Experts of a small language model.
Size: 14 layers, vocabulary 27648, 70.3M parameters.
Below are experts of layer 4 (counted from 0) of a mixture-of-experts language model. Rows are named router (the router's row for the expert), gate (a neuron's input weights, with its number), up (a neuron's input weights, with its number) and show model dimensions 0-191. Each number is 128 + 24 x the weight over its row's rms, rounded and kept within 0 to 255. Numbers have three digits each.
Before each expert's rows: a language model's description of what the expert responds to; "comes after" lists some tokens at least twice as common just before its tokens as in all text. This comes from a sample of Wikipedia text that the model never trained on. Tokens count by the router's weight.

# expert 21
Description: Digits and name starts. Single digits in table cells, years and scores, plus opening pieces of proper names like Far, Horn, Par, Black, Can.
comes after: " | ", " (", " ", "–", "; ", "| "
router:171158156127119144137089102108119116072157099143088141093112087132095129154135161152101140149094133155096119113134147133147154117134122116146134137126172112117135101186106107137090090136165129148113122151113125189095121101126106129130152129146162106134157137151140089102139095139124161113145117133118115140146135092098084136116115095138107128125119101123122106137124130087151134097137152127142152133134096132128107080131120119118122197100092139163152117152150125141148165153172126166155135123169094113107170132105141151131135146139086180123150136119127123091171176096141172127
gate0:156124140096124097104133129126135136093144105090143119127127154133126096099169146133133092153145126127133119134113107119172142133149157108129097130151129172134093111134147151098137136135145115160136157119141149141086138124125119141132156151143117131113091113122128133128120135089093128170107121094111159169091162146127091128123134136108134153118099133088130115140076114076074118100123109138125156085103115079106144154151134128081130118127084107130144123199143137108106109139119106151108145122133146137129161141087128128145143108078104138112080192142049111111121110197129127110
up0:128135135112149175112160113105147145118159147097135152119150133113130094101139179106119130178140123119113144135103099163160104099136102094124157115148088155139122078125146136141156120084161117103113158123134156139091123145141144161086179149114151126123087108122123128128132150132115144176131121109094144114100108148124108082141163105112142158125085122145087107128103129131104134092133071202101144113116131103149094114133169196120139117136120101109131143146095149117083117154103128159081163140124146125133124095125100103146100130117107109117092111172123115118128086131135137114
gate1:103121090129100095133176088104146081136137147149092146089159142106131122130139126088150162094151153142101131178098119131090120151135113098113188089167165124120142087099142151132153121114098137154149116158143164083122127102114157141126119144169159109126142122145114121159095105153138081111174141134163099085131133090144145127122111126109171097132136161116158074124131130117125131130162131123059100150104143131151114132145105138117139102140097142132140102115130155154139123133102096138136115130111101162096103117111172084140154142116116115112178112128125101139118125151107134159
up1:107129124165190187137082110156095136147143160149167114116103113128142113116125147156125112136131103098158137121137106121182129142125153124119097094108094125120111166133164095135135085138120104135153132132138089183082144157143136091133122120098121157108155148133140146086158132134104170140125138088099131153142070165178136137161100136127096156146122106163125129111144107151144140154135123132177126096124085170132148155130152134124136133110160139095072148111127115138131101111075131109124155147136130084141153115135115112111128117091165110154110153154144153126130147137130081104
gate2:124137128137128130130134094105114159133164130150107123092098157062169123151113161098112178141148117152126114161133137183125075116148076133097163101146128119116090102123097129117144106121168095126136145144132146171119143122133109138160122087119155163118125105116122166071145122122126112142111124115139141141140116117117157156124136162169193117124087134109117080153121149121144126155101145143127168131145120099123120141124103147121181133168126111148107165149141206127102135124150131129145104126104137125102158128117130155136113143168102112160127105133112087130108101169169168132
up2:146105123133173100146128101137148110125145145119151135181149114098145114150120115194123065103148115135129132118161131095147127161147148092159120100141114126135119135157127137140133102144138116152152091105142124127135159108131130147154112127157130136146108179080123096100167073113170172141109110135111144193149165111103103093169091132138125127107146154122167132140103121185101117109110120124143157162142143105146129123122122135125133123101152150096117117150139127083113142077130106136138128125149150167136115206100140130133140132107144116140066155155114133146113150088133126093

# expert 34
Description: Spaces and "of" in tables. Bare spaces, pipes and "of " before numbers, as in Round of 16, Fest 2013, and quote or "He" openings.
comes after: "1", "0", "2", "3", "4", "wood"
router:154124232135120122139108119135132119109112120136115140153085124154147138151106130164112125105149158142105132111145101120176168137139137120145124116121165090110133121167109120132117109121159135172139148132116111169128155097114137148141163115161186112115172135142156122109111116125106143152146132114109119099121136120092083156093104119148107123132110097102109127110104089145130112096097160110149149159132116155179112090106094131126129155132124049157136128139129100129149107122159141135120144110196113176093142122114128161163129115157089150157133158124167102128138150136144134134
gate0:137130103159158146137111075120164154156167151151121148107121131115150116135101190145115122126142133111183109104116097125109145138117113092127147139117146139144088151136136132112150080098154149161156099165106168119111108131133112137142150121140141108120099108162110154087132126140140119104134133111093113116134118174113084157108109093135120177137116166124126169136131065122107141137129119134092088101145140128158146096137140144083116142115122142142145080180122152139157091148098122095131186153103087120117077090128160124122151096098147139147109151122135109128072104127119115134
up0:173108122146123141128139136107107072136107180084111153134120166125083151104138138125111146141087134147186117145128154114120144128114136122107118139117144074107091132137156129098124130149133082119126118085145127110112110155130135143121120147115140115144144156128086112156149102135175108125120172121102152091129122184129148134141128137164125122131157100068165145176131113137150133106142156150069155106122161117158133150141131146138130143157119130129130134116205101139102128086120192131096169089140136142103104108104143133118108091105120139139098164117152099120103134158103122100
gate1:136111129130152138128146119125131118116128108127141108160157096128126139123167118107127129126146159108125141132083152136185137109103127128120155149104108131144099144133123110132155153193077073135114090149107099094152098083131134123176129150155114120125091158154132093162108134130172116143165145122147125130125134201102138154069140133127115156122125145156106083114136141106120135140117152159111112091130082147119130131094130168150102124102070155118104101115091149108115101102150106098135115127138186123112162173139133162156106136114179134107168122136129120167127104140143111152
up1:093118139147093132136159127101127108127141138155147110120117100108153127148152100143108141113152163105135141099061144128121132109163122161103163157131104126123169099151127116129162153127121120147131149136134123149145092109134148157124092135224172087156108159145148080135100175150163075130147126099115127159099131152138148150084134148103116103136153141149115132113104115159101132105112090117184111153135119125178127120127175174115110139131091127143118125143120149090100110172166108103120090124164155122107141157124103136168138110101137122119114155128138130142102116113135105140
gate2:142109091105170137147113128140117179178117147146114184108144129104169088133131147106135145120093164116091121113128146126089149136126148141138126142158122145165143124108122154156163106123112122119113102162137142135102093145137098148145118112100148115102128139147146104168136107114098057091121108131162086156111113130175161130143128163102177136085094120129150146154177140132107141114124114118134109144101147143137146142138141102165116095110118119166091103116132145129118100145107101091125125136103111112092126139137161134132104167149130141123109108063117142087183099133110184113
up2:154151167092131130066099120099119139122140145118121142130143130181147111113113112158127141153142100112148071165180070108141130148105107126163134106157164118126128099113127113094102131141136178117117114100108129115099138159100165088098116142113103156122139111168086117144135135170151162134141140132121138121129119118057115092137175126142112150119138125121122101143109131118170136139110116131107127125094149114115143163138117137107101109129127124093130151161132117141111106115142072132120138150069066135160139106166122098124109138128117149101166148183162173145141126129101154107

# expert 49
Description: Leading numbers in tables. Standalone numbers and the first digit of years in tables, lists, ages and coordinates, such as row numbers 98, 62, and 2'010'.
comes after: "| ", "1", " (", "- ", " ", "2"
router:149124060087127158140093105159134096126116158146092136157171143114110123124160131088160113128116100159168184148134152153134120111125109139113131126115149136165150149093142117151142093152090104075111114128128169142126114146140112123117116135115094142096099140159099110150118123130169115132147130146171116147100117141152150124171091153118177099144150142124152109138163124114128117134138092174124102133117147125105115173146151092104128162093121164128079109093108125103101103123080129132143144132120147131101134082130110130084107141116115092107105106105076156138159160159147133114
gate0:119137116141164092130131145130140193150152120114097147153150144131112164104143159146163119103157135131089125123145151128124102117146123122134175120132119155108105128154116140119085144139085118143160103167112107097157105110106101144155117188121086146139149119153115141137132122116147127141117146111097106172145140149069119181113149084133114168092100139106106126116095152127121145148107093108082121143123178132164139079106131127106089140094091163141103129132171151158157109143139147136148117148108162135159105152125155096145165107116123163192127095139107125153127123120123092128
up0:137108132149141103174082110070120138142158146181123112125081140117124119149105140109122145179120126126127156142146139163167128139122119140137137141108144120135123105123147131131130103108162116136072111117120130160133118184165149117124120121111133069126102166135117166154143151180117106140160139157145152110099161131124129073118091119087161148138148141112126192175125124115122131094128141107134099134116097128133134137126090156123166126152144096096103115084105134121098142148120164162139148110154121094099118109067121118130111119141133148082075150120153154079131141130106131150
gate1:143077113093101124070116111121135133129079082087074145143118154138114144103180103063134134090149086137170158138108068161115137126154124148134102151133108137125115114126104123107085128142091137135102154151151136128088128131078084142139121149175144155144119124113105157134128103093093155157140117138144116109146122154130132124145105125131140100132129175103111115146115148125128129123119090110079125148128124145136119094125132082126097118147133145130092152113087081105123147099117135120113164095192144128094104126142093157143108154168115131120132107105129149131119128123165155119
up1:139154108113131148096100137127151122139116125125139144099090129072123130136157130107142130158139135124126116139097123109086136200135134121155128164153147125135106103148139132095093126108168106117084143144134097105123138087109085108148131143142137182131130109128152149131154093087110104144168098131163091127078115144081132085132134129112181095169165142075158186133112141079090144094115106102089125118111117135112153132134122097122089133144118125185103101136113118138138118116126153111093122121121087118103139157107113165105114121142111129117168131154130118133115127136173127081
gate2:107126121167151122093146148143093160153182134120119109113129101149139118131095075116109151154131131111142129152150105143104141158148144106137126122097141109163137130095129143127151088166163149081076119152188090095068161138162142155134106114111135120155162094136135148128124120154148092109105109131124124114116124120151116200123116156160118137145100142120108143121107126183105136167110118138152105089141141126146137134157107138167174103153131100101108128107122165110116090135126130075171092110155109112113134145152099145141099168148130095141136144106084163126138117118119136142
up2:129137135119114116096157154140123078117135107121144167139093124082132105131109116155124124113135136125081141169120099111094148095142145131107136121139127123123100123148128125116071114098148077112123131108131145147130128097131138166148147112130098158136148141114111137106116125088121100131138135169114076145147082123142131166146086173106111063099094106172128147134134127113176156084130092115133150164135136136150142126129109108140166122155120123166080133139139133131164171064126148123102164132121094153141102092114150130138137164143102161138083112142086076114142112151164159115

# expert 19
Description: Year digits after prefix. The last three digits of a four-digit year after a split-off 1 or 2, in date ranges and lists, such as 1'995', 2'017'.
comes after: "1", "2", "–", "emb", "M_", "| Party"
router:178139140129130151109135138117125117107117119168077166127145152152151127172145112164138110129159113115119140125134126151080149083113138126150138111086148063157167125130149132159136150125156167139108129118094088124118143081151157112118163096176146123095132128147129105098091126128159119169137146134144115143170148113162098133182120119119134139120121128106166124138137102101128103085145112122149177140146125184155106145137104139077154119146139143096124094155089094133168161100083120133142121158115086152112118144148128139102109140164126100126114131150107100157129116135152150172
gate0:113107140135151107130137103119127162069135141147090135133172145146117132117133139140106122110149129142116109103131102172130135127112120130151126088106131115138156136163129186132083123139170145162116160150130127141125148193132092143119165160110116136144148123130153049145149156111088108138105132160133112064151155174151096138146097118153107130138071136145128122089144092146122140094154139139106128099103126130177127154086132140140124144121126131111103151162143109072122143107127153169131120065089096119116114131126138156139118118143119109120070136132134127110151142177136108103
up0:117133116154146166141114099158120120129166130137116115115128088114155113111076112130172104084165128138105120140144136081132143124131114128153153151156131142140111122102143077174162147138146130075135099116149111086099146116149135125134133123155162073133093120152133126174139115139108130116175132126144127098135114109136129066104127129123125145128112102137120143100111106165117130149102134111139131141161107125133151095145129132108143126148130097123120092104129081169120160118138112116159169170158130102082181156148152111130153161083128082133197163111146121134121119120126107200
gate1:140124129160154136144181139108115141143137156143111107154150124139119073124114122125156119145142116126111123110137144143086132156129102091117135155102127103117124151138121093176167087140115151175150093133130120102148163101173112170129149099152141124121133112111139130149148103137100140100112175125109095114142176137148131126110130103146134149094104149099153083094126149120166109163105174171119151117129099126159111162131106119105135136150153141119139164177119132076141160129153186163093176148162101109133183133151117114132123147152130119113185092095154123118119126117169117136
up1:118117128130118173160160158114101104162128130084134107094144144151131123118158127105090159150130154141124118140089138106143132130135133134093117098133117127152093151128095085166138130109104156180093146113107114098136132080153117164104125118163083134138192150132132105139124116130123127098161110090124116145158076142134150162112136111132173153155089159127125101113062136124121114137094163143173129119106107115164117133093127103087108142162144138165172117143105079130144107134137093158119121188115126116146069122132111149127155092138137152137134114152147125107114113145142114154
gate2:144160099088148156161098110108152129158134154146131140137167155115139118113051113139129136131106106092102136091169121166114151111138111126154150117150140114140119119098119113136138138129133069077105129142119079084138091101141128105165137146132141132128096122110101123139134115162125137074148159156118138130089148146113126135184108101174165131119127109162086071132184128109148126129136105081128185125141086126108135139162117153142139102127090104144153134142101125133137149109131142109127141120147128135128163125103151116132136173143163125119087103077140111111129105132155155163
up2:147172101074136147154092117117164113141129159135138136131169136133156116133072103131134150131110107111125125109164110165115162121109092139163155112135152124152137134119134099136142141140140076075107144118141090117138098100166125101158130158127122129125098118120111098148127101168127125098156181148127157120107154137101140154185102097196175118139134118141097060122182112128157147145137106099144173117128112125124125156148126161162145123126091094159143115139082118122141147111118157125103129091142133148103139103117141121112155150123156110148095099086132157124141114130122138161

# expert 36
Description: Line breaks in lists. Line-break tokens ending list items, headings and table rows, before a following dash or pipe, especially bulleted lists.
comes after: " |", ")", " |  |", "==", "===", " |  |  |"
router:104128040121127127109129149150108105144131146123129128091176150095145154121152140099134122172093121111176171146136155134077093107126139146104110141131115140151125143077141092128105120150121135094105122122131157092086122151143113090111135132147112146158111088161125111128141132150098116147159144141115115125118129121152136133181125134091111140132129152146162149158167186098095150133139150156119098122130175149121122126113167116125101117093118112119117117095136158101087103138140149126131130155123172114146113126132148128139153114124149098112078079127043149118127139137119110166
gate0:125124140138166145170076151130166121088157155136146153103106095168149141109115111112139118127141117154140139120108135155131148139104119089157127117138144105099076176122127147154133107131188142119159110168164131144131102108152149151147155148125109102127090132127141116125144113134129138105152127150170101122157150143123166147115141073183113111150131144081108102081101084128180129184128131119131124088142097121110150163150113145126142167134135111163158112142148140127084126117123123081116113142097175096128139105154110172147094156115124118117139136130123130133161112135113197127
up0:099087156167106120151090174123135104106158127135105121121116055064091123122134119116147152118146083133107129111161083126131120133176135122136107128140155122143127077146109136127145158108141132097127094082129091160146138091175126109100146150174117114120135158146136138161134117120119157134124142177126155113107122121122134112126101106133158173149139125090104106126118129160126105144158112090099136091105127127140178161158103135118155124190107121115112158109160134117123109160104149134124130123147120115120156149076093140114134108109079123134135190143120092152117137131106133153
gate1:131130150129107143148125175127151125125111128142150138097082162140118130098074120178139099145081128102111101100154157142092105124112146124130122127084096149093144116120171115152109100203152168142086154097144163145158137115137163106096100109135104154138113110131139117088120118124119152115119158101120104109110163118109126167120112087138119129135150154148180141143178105113101123179105120120159159151120127112134136110105126135168082159149135108138147106141127088121119184180147123121116147114159118137154154120129118105130131111148153157117107085137143129143094105114077125139
up1:125098089122141114088118099133122121140136139070137145151142121141127110145178136081114135102152104106134137142123117145148122135165097132119125093142159114141159145126084125114106124098102060081153111153116110116116114149124102139146125131145144120126102146130060156126196144160122153133128112118139150124125109127127119069135110159119135168113114146163088086100112128110149109080176122149100086109150148125155136138137100133120164112102110134094119145102069180150118123061110141109153108118108110129112123154140091147128151147121093100126116158118143083128155150125145116123
gate2:104149084163121138120087133063165138126127163103176126098107128096163146133097084126133147146137150140116149156132122123112142130160151086149119139105095123097098093095148124127126114080099160121148102133130111106095112154145146103149138105125134102121119128077142145087133144096135123119130098158132129112086165116139136128132091142136106130117108131129145128168097161095107100133166137161068127120134109127132199139154077111142131150129128122124119154095123157138134112143135109077181107134154112102127155136153075106129110168153093148145120108114117143127090127163130169138
up2:117123162092129128130168121186092122135126107149080123130163143163099108112141176136141112109135098126142126123121114122117127126080104149128150109136156120154153165143096117131131145178152108124111156130130164153163165139114085155117118157127103158136164130163115109167127123162125138147139150101121104147158110164118126121122115128120152112128125145131129123115155104156156165114103124130187130146108165126128040115105172134142116118124146151129132116159146084111112130109125130172072156109111155151135096114126189129132146082133166103105139135146159106148158141115126067103

# expert 38
Description: Wiki table and heading markup. Table pipes and section-heading equals signs in wiki markup, such as | Year |, ==Track listing==, empty | | cells.
comes after: "\n\n", "\n", "0", "3", " list", "4"
router:096111070115127109129164103114137137136135112148094161156152164163113152113118142157118156135117113137102141128083132133148126148134116120144146152117097185150120152127123087145105097127131114143095101100119138165123143167146129138108145168144107154109079134103155133176175147167120096119155132114146130169119147152137100147116127102148137135165111113143108127134121121113113122171147137093126105121128103119133158104148123128129102085094142089167137126118156114117140153142096195102105120145090165109099138126136167125080115141101110088112090148136073101131170080089151151144
gate0:132133128126153133090122119091140119140136121128124159135123134122131137153140119097159123145117147134168121139110114146113116123099150106140128133137145106134101126115135154132139131131101119119119140083108094118124105146166138120151089170070129088101209130138126157134125139137112070089094103060119124123133122129143125111151148140146162131109126099077144133119100143157090147120068171105105097154123160120122088133115106113098138086120162143109096135122169117095103118168118133057141118147118158106139059129162125086109132131125111097147110124091149107072133161111128128140
up0:148129147110122105138158143138150150108081150083141113118144128133090135103111092131143119119114109179107107129156098099129143109155154131109126098142119156084128125127154112103131143111120093132101142136123132138144132114082119127138161105165162149102083106125093111107102106105118132166178141162077136123118137110088140121111056128114117100127091149095111123130130114129086122150119127129091101094126103186129114139151117112164075139148161125154125108104127089109142118078113097180092092110134137142101201116152167151134108102138140122121150105138110110143139117159152114111
gate1:160113118144070121118139143109150134086135128127133168136161120114144146141124135088123114148128155167109100099085111149123099132141164167111138169139093140134119143121129154118148140140109091103093102143118158125143095113129120155150110125113105133136091163121136166111096114113130090068121101116160158135140122082161177159163175076119147135141159133121093149087139118172135098108142141110169149151088136124125090138113151157125135138116107140132100133146121089123111138137120126170134095147150153120115107089135172184143076106119149109116149100127091120086116116085110115140
up1:099081102126080104148126083123098118118154127134122171149129140109157124163126155115108142120138117149101141084098112142115125149162150154142099143136109129206155134150110118109140129111156137114087092152119167112180127111094104156118139136158106124150132170104142165149152125117178114099135122143175139130096153107195122188123136098140123142158185116104099158093157113123144117115123134109163143144129151118140127136138149152097125126124083117167142143104120131137133184102117155148108119109142105144104142140106141172160118130126124126130118134122091129096114091074123144132
gate2:165188138115143152118116118148143136147154129122167154085126115097101139108155108111108144137092161151112112122187136144139140078125091152061111104103166124114131087161135119137099174143066116097166139107121128110127151124114092153112124094104179110105133120104166102115123121176132126144135117139105111123125161120110132136085133138149145129094165139111148110122127149106118133124130115153137147134104124137155117106104138156130106134169076119160148146118117102178108125112166097146121143142115198113125147149135115119099112159110136121132131089082180152140154126127100152126
up2:117080122120066110126122130149074121132178117129120099112093103153180128145118100130126140114121126100163112145121117086106166119158171139123125146138101127116171176062123145122125092141155064146121142131153163130155132115132156141147131121148157136158134160126086146155123145127121085104129157089145141152159093170139147151128134160089133118167163141150152155144143104152156124129123125079096160120097130130122164166106111124167124133110088115142088133126123160083151174134145155152124174135156097145136141107133120136133096091134134130105150146131130117143155125123138125126

# expert 63
Description: Numeric spacing and units. Spaces, bars and unit markers right before numbers in tables and infoboxes, such as m (, (age , °, ′, on.
comes after: "\n", "25", "34", "42", "28", "18"
router:081109123109078084128122109121181074119115144140136138143137158116117138139094103121120156104114145134147139112106156162162117136145150110117113145138086109164105142099149099181115142150137110164125125156106109086117137102161124159121111109100162151159116140135124101115093084102167102112154140106114130108093093164091128114199141151107153126174142152124103115108128110107133128140123088081116105146141141131166121084117148125123135086096132129161116149144141101139147141140108151116139103108155137149162118161135089114154106126089122107107075106103090117125106083130144107144
gate0:088103114107135122122156158131121097121112131149103094111129120102084097122134137120175157056156129164175143145164139098121122149140174133117113099105107092128115163070110163154144141094111127096123158115163125134146129124095141149136089152107119144122151163162153140125106116103135133138123098061148110087095105134097121112133111178113110146132123139127138144131128144138131120124091090119152127130114138169126111100133101159117078127147185124144084138102125131124161116133095125097156122149150154165079144123150149128134112141126101110109099098118120103150128164118096078099
up0:113127128121142116139171151147128116111116129147091116108116104126129078089112119094149133140168135122103104121186104124105118158149152105129102085096097080144117137116094131175172148104105127133123126102155072119088136119087143150164115160114143116113128123136147111112089134117108125129117111101127115136112097123112145083135165154137115157134162123137147138129125176135110126158103130143154137099097144146150084136082137158075115114155157171176075155118130152118143155130152127124168087156143138170117156148129151105133144135151121145099140081112109122122100172129105115077
gate1:115133115108132159161167125097135097153106109116099119115129150083112090138158119152154161070155093132128123099108129153135136108127148165149101156164116113144110166130131097136100127110139094115162181151128113126147108129125137092102117127112117113117152177114103129142122137144126110112107133139121112145104148119100138114123122162147099115088125175118138089132106138104154054141112144135103119124110103143119084132160149156110132108104138136173132096126152128158126136171157104039144167131142149114139126155155067176130101141122117080123132152118128106145135098085101123140
up1:154123139156132106103091137171106147136134163113164147156126124160129160139103122121100084173139140130130154150177130117127148139175147095110140080115100160116131097125121198112128160111093123133133125132147168124104179145143134140108139111162142153139149113137184128132130123147114138124166137097127136140144086140149120141082107131135122142147133107144100147130143101127127150128148121098151140155104159134135167130113121095160148130141141103110134172138097153102136097082132152178148064126124144152114115061065143081106136126138129183141098115130139144137111110133131126091
gate2:118156129103150096145172123101139135101125167108151140129165140114126157150089121108182131142155109162117137146142118103125137091108111134118128151099132100151111131162099135161159169165155123120128128139093108164148109119135078128174154133112117158170113152098105143063137084089114093173095121128148119134166120158158103129151155141148161086139108109128132167128141144118172143119115143106107106176139090130123132121126129176132107120103128150115124151108105149126111149095155139180131123125116105077138130135160127149138173101165162131154141108105125119109139153169126175146
up2:149113146136127151121123142184121119157113099135111151109101103139176109113198137139091145147103159103123098135107184141100131168155121122127153103149123153115145113117111134114101097110101137123121097097132141085089113129098174103096132128139124124073147125165141147171127163148147148074138137139134120109105145093102160119106097151081112184110141151128112119132122107117086108131153102149161147084120144135123133121139120105128126128153114104127175106120118124136136118169143126082119137136148152147110120115093122110121071172111083108080130145152159141133123108097139080111

# expert 40
Description: Periods, dashes, compass words. Periods, en dashes and commas between digits, plus direction and position words like West, New, North, end, out, top.
comes after: "3", "6", "4", "1", "2", "5"
router:106154125140108129166085130096117090101150145094132169083122070165143142120116135173162150129145153125108138144112105130168136127120153105129123107127136102145126102137152097096092098109098110151136109119101115164126125072118124164135128173090108134137104140186130089084163125108190095133106149117130117101126107143117105156108168142158089142149097108109184129110127134115144124149085117131155129179152119149154118137118114131148112106107093127128113135125146119118158142127146100152122114163080115107112151084128121192133114134123095150128148123142095136081143124144112132106
gate0:064152115122185141087134103144117116116141136116152093114108127112133103115143134149111143143125123118122131147095154158091107151156151154143154117123109096137114107105132136124103130143092100122146105123098140113142145130123112176099178079155142112097101165145154121113108151149170148121128130117189141117067139144174100099133124118080126108115174105129120126088106135130126129171117089094112149131131161107145144116140107122136114147132166098133111127143143204104116136108093110150110113122103122098119139162142113132142087137106126135078084085118076132119145153088133116105
up0:127085124140139115123115160117151134151119102138122162158199131148150163140131131130130097119147110114105125120136171134110119126119127093087118086100133132130148139147142151141125124142139134147094141076168118136104115180147138081161124136121091163123130116068102136149166117108111150152143101102153131136171172150129136157164131133151159148154101133153140102153132134157110126134143103175105109086093102131089148129116144121146093121157147125136134112129120071165140113125113149119120141151129154144189136121118148124132116122125122081130160132177168115168158163125198157158
gate1:101134111108126114161187154150110147147116110112100107123162135134136128135099134094159096081082147160131131117122165202128143142117151092120142116126130127151113125079100124126134149137135125171156113151115160117120129125104159135135084128166085126143175137128164121098123127113115099168115111093183127125141116121169120139121125134133122149110161131107121093074215105115120147126140142102143088142126136155117133136154124164170130144107171159154089086130144141141124085117125128149146082170096123126134152102157119140134123122125113112116148091112134160105139120141120079116
up1:094107135081159108145140127133130103120086167106128125134148143127167111146145124088131104121125156143133124109112164148120124143119125095112155128123099116112103135137094131119129126124095122145168173099100111128076173131122174194118125111151121079127154160137148141113141118056143094129140144118154107096127140139162144130124137121124148056133133150159192138092145109128117131096107143174124114143122151150149142179148126172100130135187166126139080146132164123154118103085131159156115118155141130176138172100139139108126135120111116142104114108140147143135147134140098110133
gate2:056159080130118133135167086115115105119130154115159143112131098103165127119111103175171125117111103087108168167091178154149101132145177115105131098128131110164102131133153124101098153164086147098156129142114144119152113106147148180135135151136105075138082145106111117140146136149183128077120147148145154125091132127146105124136158126108138108135172125151143075072123107096151130143108117135138121145130152115114132168116120169131136141146109114148128135124138137111103130111109092169128091160129121081118116136155105134135107142121165126087133105146117135127128136110104116106
up2:168097136158139142132102166138165161085111096156119143159113126131097108115146125097083158124164171167143124120179072109125111114106086130140105167126098146100163161139121145144160093079158139159086169105114150139087142142131113087110094115109153166111163103139159132127090089157102141137147144125086111126162099132123164155124127132130105146163102128111130152165124121141101115122174150126129133112145119171135135099142155116120118114133146157112123124116139120130137147141107134075122151117129148127103151133120182130123143127154115113189123128100119088140111159092129120153

# expert 28
Description: Table pipes and reporting verbs. Pipe separators and parentheses between numbers in stats and climate tables, plus reporting verbs like said, wrote, stated, claim.
comes after: "0", "3", "1", "2", "4", "5"
router:129114174149132098122103127134142115093167120124119145145080123154116147141110153174097114139122147135121135104140100127168185114146106100134118141123158088109148110179136107133127130112138136197113135129132138153123168090128151124141147120144157099152175128086160120097122122146093157138110130146099099096153132114081078159114140129140103111151114081118103158131104119144118090095096155089152153144153107145167140083111103143135130164139149079156141149139122109139161133116160130141091113109203104176107132133114113136144104124153116149160156137134142131119148166138149125141
gate0:088113126163171125138158104124151114109133098094109105122119164129160137141137102162105165145083119120118157097154127104168110109125118143135151123119157122163209148082121131134096126090098150138105120109131152124076132124114141135175131094103133128114145083116129120174096160096148091125139106157124144125126129127169082137090067145104123090122204117134111121148137139160120150117135085148153141097132129138142136100141113128122138156107122153184141110115107083171128112117139099115138099118135151133156117137130119110101137151120142117087107162143152133152150134095110099121
up0:111133137173156109149102150121140120112131123116164164145112099146136146104148101121121129190187094125129128110122135143117119137125122148095093110159153174108111114146130130128152106132154165108099098132137140170155132125125127122106138107171124152163081166159114143116134092120112093121085130120108113132115157121124137167139157139131112142101106167137160094129136082163171143135135157107123098147161103153141134141097137161144127118150105150122132124131120182101079154138156125155112190116081104102134138139164136152136150108136136152161110122077079134116119091139129198140
gate1:124105095132142097120104122114097147166177153105179149135101129143144117135116162139139123150168132115138153153105143078114152111135092115159195150119124152150143121130154109117136087139151128092106098164104091157121094087145143146125123159084099137113137120157102120127161146132195109117143104149102143135146118101122178153162120157132103176163133174129088164144158135122146131120109108137178119116148129091136089157146167116163150138125091150067134128135118138140131098121099156149104161085141134105127098126111101098134110130145123130106130143146126111135121120136149089141
up1:118107129115152103091114070137151116144147185122125102126113116138193117128138120112137121182108101107120129145129123126119109146122119140110154120128141093123125138116133127102145138072140154150094117107094136162119168108148084124132125085126183117169144099114133149124125099102077136139134137122086118163139148094157154138145136111137148143101122149126106091111173116161113121099086145146101132091109120078203112132143124149116145146112159145114174113107146094121104130137113084126128153166166135157133099157161110136116111151112088121100127101068135116164131134140144125153
gate2:142163115173168127105152117160165148131147135123134116139094145129098146140126114120120153104100152115152118164165095123095129162080155120127133122137113130109118150136125123132113146125142114113120132109099138154122122121113137154106150082120176115140128109107087124088165157140128103146138079159130124158109092119173094128141133158119157111164082124168127134136125107135132132103116178112096144125108117112130112102139147074079164160116127123119107087088112105112145177139077148159103117118128140143180158116107120185156132114112097178132138179161100115122121083104117103154
up2:124172144157136137129057112104086129101120137122113136112143165126118102153084105126078140115081137104117089106131114135157155159117149125104104131116123103130112088117155144122124165143168123126114122171163104135131146113156166146133112138146174142122128118127142124137130125112110110151145096102144106145101098155125120119115151117127110099131182088093133106114120101151114149084094148097125118101107154124154113133100119093120077137082078110154125080184123127098097146110137121105143108141181120130129114154078120182159081122130142158138131159124120171133118118150149133102